Below are experts of layer 5 (counted from 0) of a mixture-of-experts language model. Rows are named router (the router's row for the expert), gate (a neuron's input weights, with its number), up (a neuron's input weights, with its number) and show model dimensions 0-255. Each number is 128 + 24 x the weight over its row's rms, rounded and kept within 0 to 255.
Before each expert's rows: a language model's description of what the expert responds to. This comes from a sample of Wikipedia text that the model never trained on.

# expert 19
Description: Digits in numbers. Digit groups after a comma inside large numbers in election and census tables (4,778; 48,540), plus which, these, de.
router [130 126 154 145 171 111 118 116 107 109 156 106 170 101 123 156 116 111 111  91 136 160 120 119 170 142  99 120 130 117 150 139 147 173 144 132 122 124 124 102 141 135 119 142 115 125 154  81 119 129 109 121 112 163 134 178 160 170 157 149 123 130  93  75 185 108 149 101 119 160 119 124 165  85  82 128 144 136 116  99  82 109 115 143 120 138 142 113  96 121 123 140 121 141 108 125 127 164 119 120 131 143 124 121 135 169 138 119 105 130 135  98 146 127 133 112 112  91 117 156 102 150 141  91  86 138 159 179 166 178 175 154 126 131 137 155  95 127 146 134 120 143 194 106 152 126 141 149 129 149 127 138 102 105 124 101 139 124 133 140 144 104 112 126  94 131 137 160  85 119 103 116  97 140 188 134 104 172 115 171 130 150 148 139  87 127 108 109  97 117 101 126 110 158 124 105 110 114 121 159 136 151 162 125 160 126 111 115 131 164 120 123 122 124 124  93 141 119  65 135 125  81 163 107 115  67 134 121 151 132 151 158 155 134 156  94  58 122 106 147 110 127 106 148 142 116 112  88 125  90 136 134 124 172 113 116]
gate0 [125 135 154 111 100  87 134 164 157 135 150 153 154 115  97 116 141 140 106 138 134 150 122  99 105  41 112 150 147 128 141 152 121 137  77  94 132 124 126 150 140 156 159 134 123 111 105 105 101 163 123 130 114 113 141  97 145 103 123 107 144 109  98 118 143 141  82 101 115 115 153 113  80 114 139  83 146  93 130 141 103 141 186 124 143 117 128 138 104 107 150 169 135 137 139 127 114 119 138 108 126 136 123 144 189 126 138 125 131 134 126 125 111 152 138 144 113 121 110 127 155  83 129 122 125 105 130 177 111 135 111 111 107 119 108 161 125 111 185 154 124 101 162  86 120 166 119  85 140 124 135 150 137 106 145 105 129 133 137  96 153 146 124 164 145 154  78 114 124 175 145 107 143 145 126 118 135 147 106 109 165 134  87 181 114  70 137 130 111 103 125 111 127 101 152 104  97 122  98 115 108  78 123 100 122 149 131 122 150 134 114  91  86 147 120 148 149 129 109 178 138  86 104 102 104 145 134 111  96 133 107 132 146 131  94 107 178  98 116 134 163 140 185 145 170 130  87 137 136  74  88 149 155 131 113 132]
up0 [155 144 131 133 141 109 120 147 127 143 129 116 119 126 125 133 147 115 103 150 114 158  67 122 126 107 119 149  75 123 150 119 125 103 101  77 164 110 118 111 117 121 128 132 163 151 161 135 114 136 119 166 112 132 127 156 115 140 115  85  53 122 127 131 151 105  96 116 109  82 145  95 131  94 119  87 103 108 134 153 103 104 119  91 136 129 130 142 155 110 148 121 162 147 117 119 146 147 128 140 124 126 126 142 144 113 154 161 122 118 127 136 105 135 131 142  93  91 133 121 151  71 169  50 110 117 140 119 112 148  77 132  82 126 103 149 117 103 157 106 127 135 118 163 111 154 119 153 148 123 121 140 102 113 161 148 144 138 116 131 121 128 129 136 148 146 113  85 172 131 158 145 142 135 112 167 144 126 135 145 141 129 122 126  91 178  99 158 113 146 126 135  86 112  94 101 134 142 133 132 103 114 123 132 108 111 164 141 159 154  95 118  99 122 153 140  90  83  90 155 133  60 138 120 147 162 136 126  98  83 128 125 144 138 120  88 114 107 140 152 179 157 139 188 124 205 113  92 110  98 109  99  97 136 127 138]

# expert 13
Description: Plural suffixes. Plural endings and plural nouns such as -s, -ers, -ies, -ations, e.g. Wizards, Deaths, names, players, episodes.
router [109 108 154 104 174 100 119 100 101 144 133 118 128 136 157 152 107 107 101 105 108 130 123 105 154 163 136 125  63 152 135 159 146 146 159 137 154 126 148 123 140 104 137 148 105 117 155 127 128 129 138 164 135 171 160 119 122 134 150 146 117 114 118 131 135 158 130 132 137 151 119  86 162 156 127 106 166 143 147 109 129 160 139 148 148 126 147 156 131 127 144 173  77 155 145 131 117 171 124  95 135 128 148 144 101 175 136 110  99 134 115 112 158 135  97 138 198 108 108 130 136 123 134 121  78 171 145 131 156 122 118 132 107 118 142 130 124 152 145 100 136 153 178  65 142 141 170 143 152 113  66 130 175 108 116 116 109 146 117 136 119 131 118 146  95 102 162 145 139 185 118  98 101 142 137 127 160 164 119 112 100 126  75  99 105 110 135 178 105 156 103 116 116 131 153 144 120 149 144 134 154 135 112 100 158 183 132 130 115 140 126 135 132 138 149 133 167  97 111 141  76 174 151  97 136 162 102 152 132  70 110 154 134 107 111 104 143 116 175 129 138 105 139  95 125  75 101 129 104 127 154 120 148 147 121 133]
gate0 [113 112 116 115 108 152 114 113 154 133 124 163 124 166 141  63 118 135  77 107 160 111 147 103 159 142 131 121 136  85 139 117  77 150 107  84 105 165 118 128 130 108 108 135 121 136 171 117 123 135 133 167 149 111 170 104 137  91 129 103  97 144 150 113 126 112 105 144 118 120 192 128 198 111 111 108 160 130 148 132 128 148 147 103 137 107  97 156 121 131 123  88 158 104 150 188 116 161 156  87 106 110 133 153 150  79 101 151 134 116 112 168 160 167 108 135 131 108 124 118 117 132 139  67 141 133 106 111 111 128 171 110 126 146 140 101 128 107 117 102 113 112 118 132 146 111 123 143 126 113 124 131 128 139 107 142 133  82 107 139 117 105 127 164 181 145 136 113 123  88  84 114 168 164 143 122  51  91 145 143 120 129 148 115 135 146 102 133 106 158 127 113 142 122 107 114 119 127  91 105 134 147  95 114 154 106 144 124 139 134 121 111 111 169 177 136 165 120 178  92 135 141 127 127 151 136 126  90 140 113 129  98 170 153 121 162 104 173 148 130 147 112 150 145  99 115 110 155  98 105 123 137 110 159 121 147]
up0 [123 124 123 122 124 173  82 143 139 131 125 165 111 159 140 109 112 146 127 134 171  97 154 124 162 153 138 112 123 110 113 111  94 130 129  89 131 154 138 170 117 117 110 119 133 159 167 104 102 161  98 129 154 106 132 127 114  85 150 107 123 138 156 117 142 124 104 166 123 164 147 120 161 122 123 116 139 115 155 137 149 133 163 106 126 117  79 126 125 121 130 123  98 113 150 179 104 120 112  94 105 113 127 139 188 103  92 125  82 127 100 193 176 172 104 117 130 124 132 107  84 152 118  73 135 167 117 162 127 123 128 119 142  95 139  68 138 105 139 116 140 133 133 110 124 120 165 174 126  74 114 149 167 131 127 139 128  97 134 153 109 162 134 142 148 141 145 133 119 129  97 136 130 145 168 147  92  83 130 134 100 154 159 121 140 123  86 163 124 109  92  68 151 134 110 122 105 131 110 111 137 140 104  94 122 110 118 111 114 140  80  94 120 161 164 146 162 139 152 116  96 135 123 114 176 146 111 100 121 101 100 122 165 155 107 144  96 146 137 122 134 124 119 117  98 112  89 147  82 142 137 124 130 177 167 131]

# expert 21
Description: Initial capital letters. Single first letters of names and words split from the rest, such as P, M, L, H, in place lists, species names and acronyms.
router [125 136 182 168 152 143 137 141 131  95 109 141 129 139 131 121  87  72 129 111 109 134 101 149 156 161 109 134 122 146 111 158 142 101 140 136 162 102 120  75 138 143 141 125 158 135 159  99 119 117 109 172 112 160 151 165 151 161  92 124 135  82 123 117 141 154 160  97 105 135 148 148 153 116 145 105 128  98 152  93  79 109  94 136 114 140 146 117  97 102 106 139 121 145  76 148 121 145 106 140 124 157 121 169 129 146 121 103  96 139 114 151 128 111 113 144 105 103 125 138 137 163 116  79 117 138 146 166 141 128 180 135 108 152 142 125 116 115 130 122 128 128 156 152  84 111 156 134 153 149 113 132 119 169  96 125 101 131 131 108 101  86 127 150 103 152 133 132 108 151 127 125 143 129 155 179  93 145 139 145 106  94 159 136 100 106 142 115 131 132 107 118  97 107 138 151 147 122 114 155 106  95 162 121 131 163 134 118 123 168 137  90 133 144 132 116 129 114  59  93 152 129 151 116 122 115 101 174 134  98 102 121 148 100 145  95 124  78 116 146 121 123 126 135 128 130 115  68 111 153  64 149 128 209 101  96]
gate0 [129 203 113 123 171 134 131 124 124 127 116 144 140 145 131 108 123 118 133 100 154 110 126  87  93 119  95 122 170 173 166  93 116 159 118 127 158 133 130 130  97 137 180 127 123  95 108 137 148 161 132 128 133 104 100 141 126 157 107 145 125 156 174 154 116 107 132 137 147 131 126 136 131 152 126 119 157 133 103 145 153 155  83 135  70 144 137  89 149 104  98 144 125 136 107 118 144 118 144 140 112 124 116 164 210 123 119 161 140 163 152 130 116 139  78 144 132 109 112 157 156 123 126  89 187 115 100 150  91 113 105 145  81 113 143 122  98 142 141 126 126 181 111 122 110 153 146 109 132 159 115 135 120 160 120 138 117 129 116 146 114 120 145 137 157 133 103 102 153 149 136 149 135 113 148 151 149  96 109 138 114 117 103 101 147 147 117 115 120 159 148 109  82 185 145  93 151 159 134 139 138  83  98 142  72 144 126 120 120 116 140 126 118 129 122 143  91 143 122 151 153 176 144 120 175 187 122 131  71 137 130 136 160 155 126 144 123 141 108 162 139  92 114 153 108 128 149 134 124 114  68 161 117 179 125 106]
up0 [107 152 145 100 142 155 167 109 110 166 101 107 153 101 155 105 158 120 125 117 146 129  97 154 132 126 157 110 165 150 118 158 135 117 133 135 150 155 120 154 112 122 126 141 122  87 114 104 110 155 159 132 125  86 179 164 127 162  86  94 102 118 124 128 130 150 167 113 112 141 112 130 135 118  98  95 120 100 112 157 144 130 105 112  91 129 103 134 115  93  97 139 151 133  97 112 151 117 100 131 119 137  73 151 176 118 109 114 148 139  98 117 137  99 118 130  85  80 153 156 159  94 152  95 172 126 100 180 126 134  75 122  84 158 137 109 121 123 139 100 109 158 122 107 123 146 109 158 144 118  93 108 120 129 161 134 133 138  89 136 102 123 181 168 141 121 122 114  87 143 108 155 135 133 114 139 101  94 164 112 133 124 125 130 127 129 122 133 149 114 133  85 106 110 108  98 114 174 151 113 127  79  95 166 103 119 131 153 171 134 159 125 122 175  92 155 102 163 114  82 130 121 109 116 170 153 121 107 122 151 119  84 116 132 145 150 144 142 104 142 139 117  70 155 120 165 136 120 111 150 107 153 131 165 108  91]

# expert 2
Description: Coordinates and numeric codes. Spaces, decimal points and digit chunks in coordinates, ID codes and statistics, such as GNIS IDs, 41.085°N, 54.9%.
router [105 102 135 139 111 141 132 151 156 147 126 158 140  96 128  98 127 104 131 124 129  99 172 140 129 145 126 102 138 129 121 124  96 118 153 101 130 127 174  98 130 116 133 148 121 119 132  77 179 136 102 112 112 120 149 157 108  84 120 128 131  96  82 127 116 130 108 143  93  96 128  93 118 148  95 108 119 163 150 150 138 100  99 151 153 123 106 139 144 139 132 129 103 153 121 121 152  82  79  82 188 151 110 159 110  88 131 117 173 142 123 108 139 128 130 112  96  94 167 146 158 103  78 100 156 123 124 109 100 124 100 125 139  84  88 147 174 124 144 118 129  93  99 141 169 141 121 125 167 149 102 128 138 121 102 128 145 140 133 101 171 129 133 127 147 116 148 160  77 118 165 120 146 128 133 156 125 159 145 133 157 113 114 184 145 181 107 146 162 107 154 125 146 130 117 152 104 100 118 158 120 172  89 169 130 110 121 126 121  96 137 180 124 119 146 112 138 159 131 126 127 149 153 157 120 153 121 107 144 157 132 122 147 116 152 159 176 175  99  88 126 150 128 126 129 152 128 112 107 147 101  60 158 109  97 126]
gate0 [104 113  74  77 126 141 137  92 115 139 112  87 105 101 127 108 153 149 141 110 142 109 100 112 171 150 106 148 146 146 154 121 154 104 116  97 104 128  99 112 139  87 161 137 123 108 104 154 124 134  97 138 103 109 129 136 117 147 110 137  97 118 100 127 116 137 186 131  54 111 141 147 170 154 137 179 148 185  93 186 113 138 114 109 120 127 152 111 107 113 159 130 135 133 124 129 173 161 155 114 140 135 153 134 117 153 148 149 102 130 107  75  97 117 105 114 133 143 135 144  96 141 127 194 191 134 145 145 119 159 139 131 125 129 121 171 111 138 128 134 114 110 147 155 146 147 117 133 129 167 135 136 135 100 111 112 144 149 156  86 164 125 137 110 182 107 161 132 120 134 150 111 111 122 114 126 112 174 120 146 124 150 146 116 123  96 132 102 108 133 158 160  72 122 136 138 178 124 114 135 123 132  95 149 152 121 181 146  97 135 142 126 109 135 103  99 123 124 111 119 139 135 152 128  81  91 156  76 156 112 123 122  68 135 111 136  98 114 142 122 111 114 136  87 129 143 165 131 114 107 119 174 101 146 140 130]
up0 [129  84 196 157 115 118 119  81 132  98 153 148 145 129 165 112  91 178  99 149 150 162 174 120  87 140 128 151 144 113 123 137 123 147 158 138 122 157 166 137  66 123  74 118 155 101 113 134 111  68 124 201  84 119 149 141 139 116 152 156 162 136 159  98 100 152  89 137 163 124 163 138 130 166 159 196 145 143 159 119  94 146 151 144  99 146 139 140 111 122 119 136 128 113 123 119  87 148 168 132 100 141 108 149 156 146 113  67 153 131 143 118 169 132 119 111 142 173 117 135 129 114  96 153 107 125 124 110 125 115  77 147 158 135 117 108 129 127 105 104 160 120 111 120 139  91 138 101 119 104 152 123 150 154 100 124 119 161 127 115 114 158 107 116  95 116  90  73 148 114 117 138 117 112 131 131 106 117 114 111 125 135 138 122 146 113 143 136 150 124 135 158 167 157 177 113 113 109 126 140 101  97 155 119 129  97 111 143 106 118 142 136 140  88  80 147 127 118 114 143  94 102 142 117 165 102 155 137 138 129  81 134 132 129 110 135 141 142 126 123 155 139 129 108  95 125 136 125 133 124 131 118 127  69 121 128]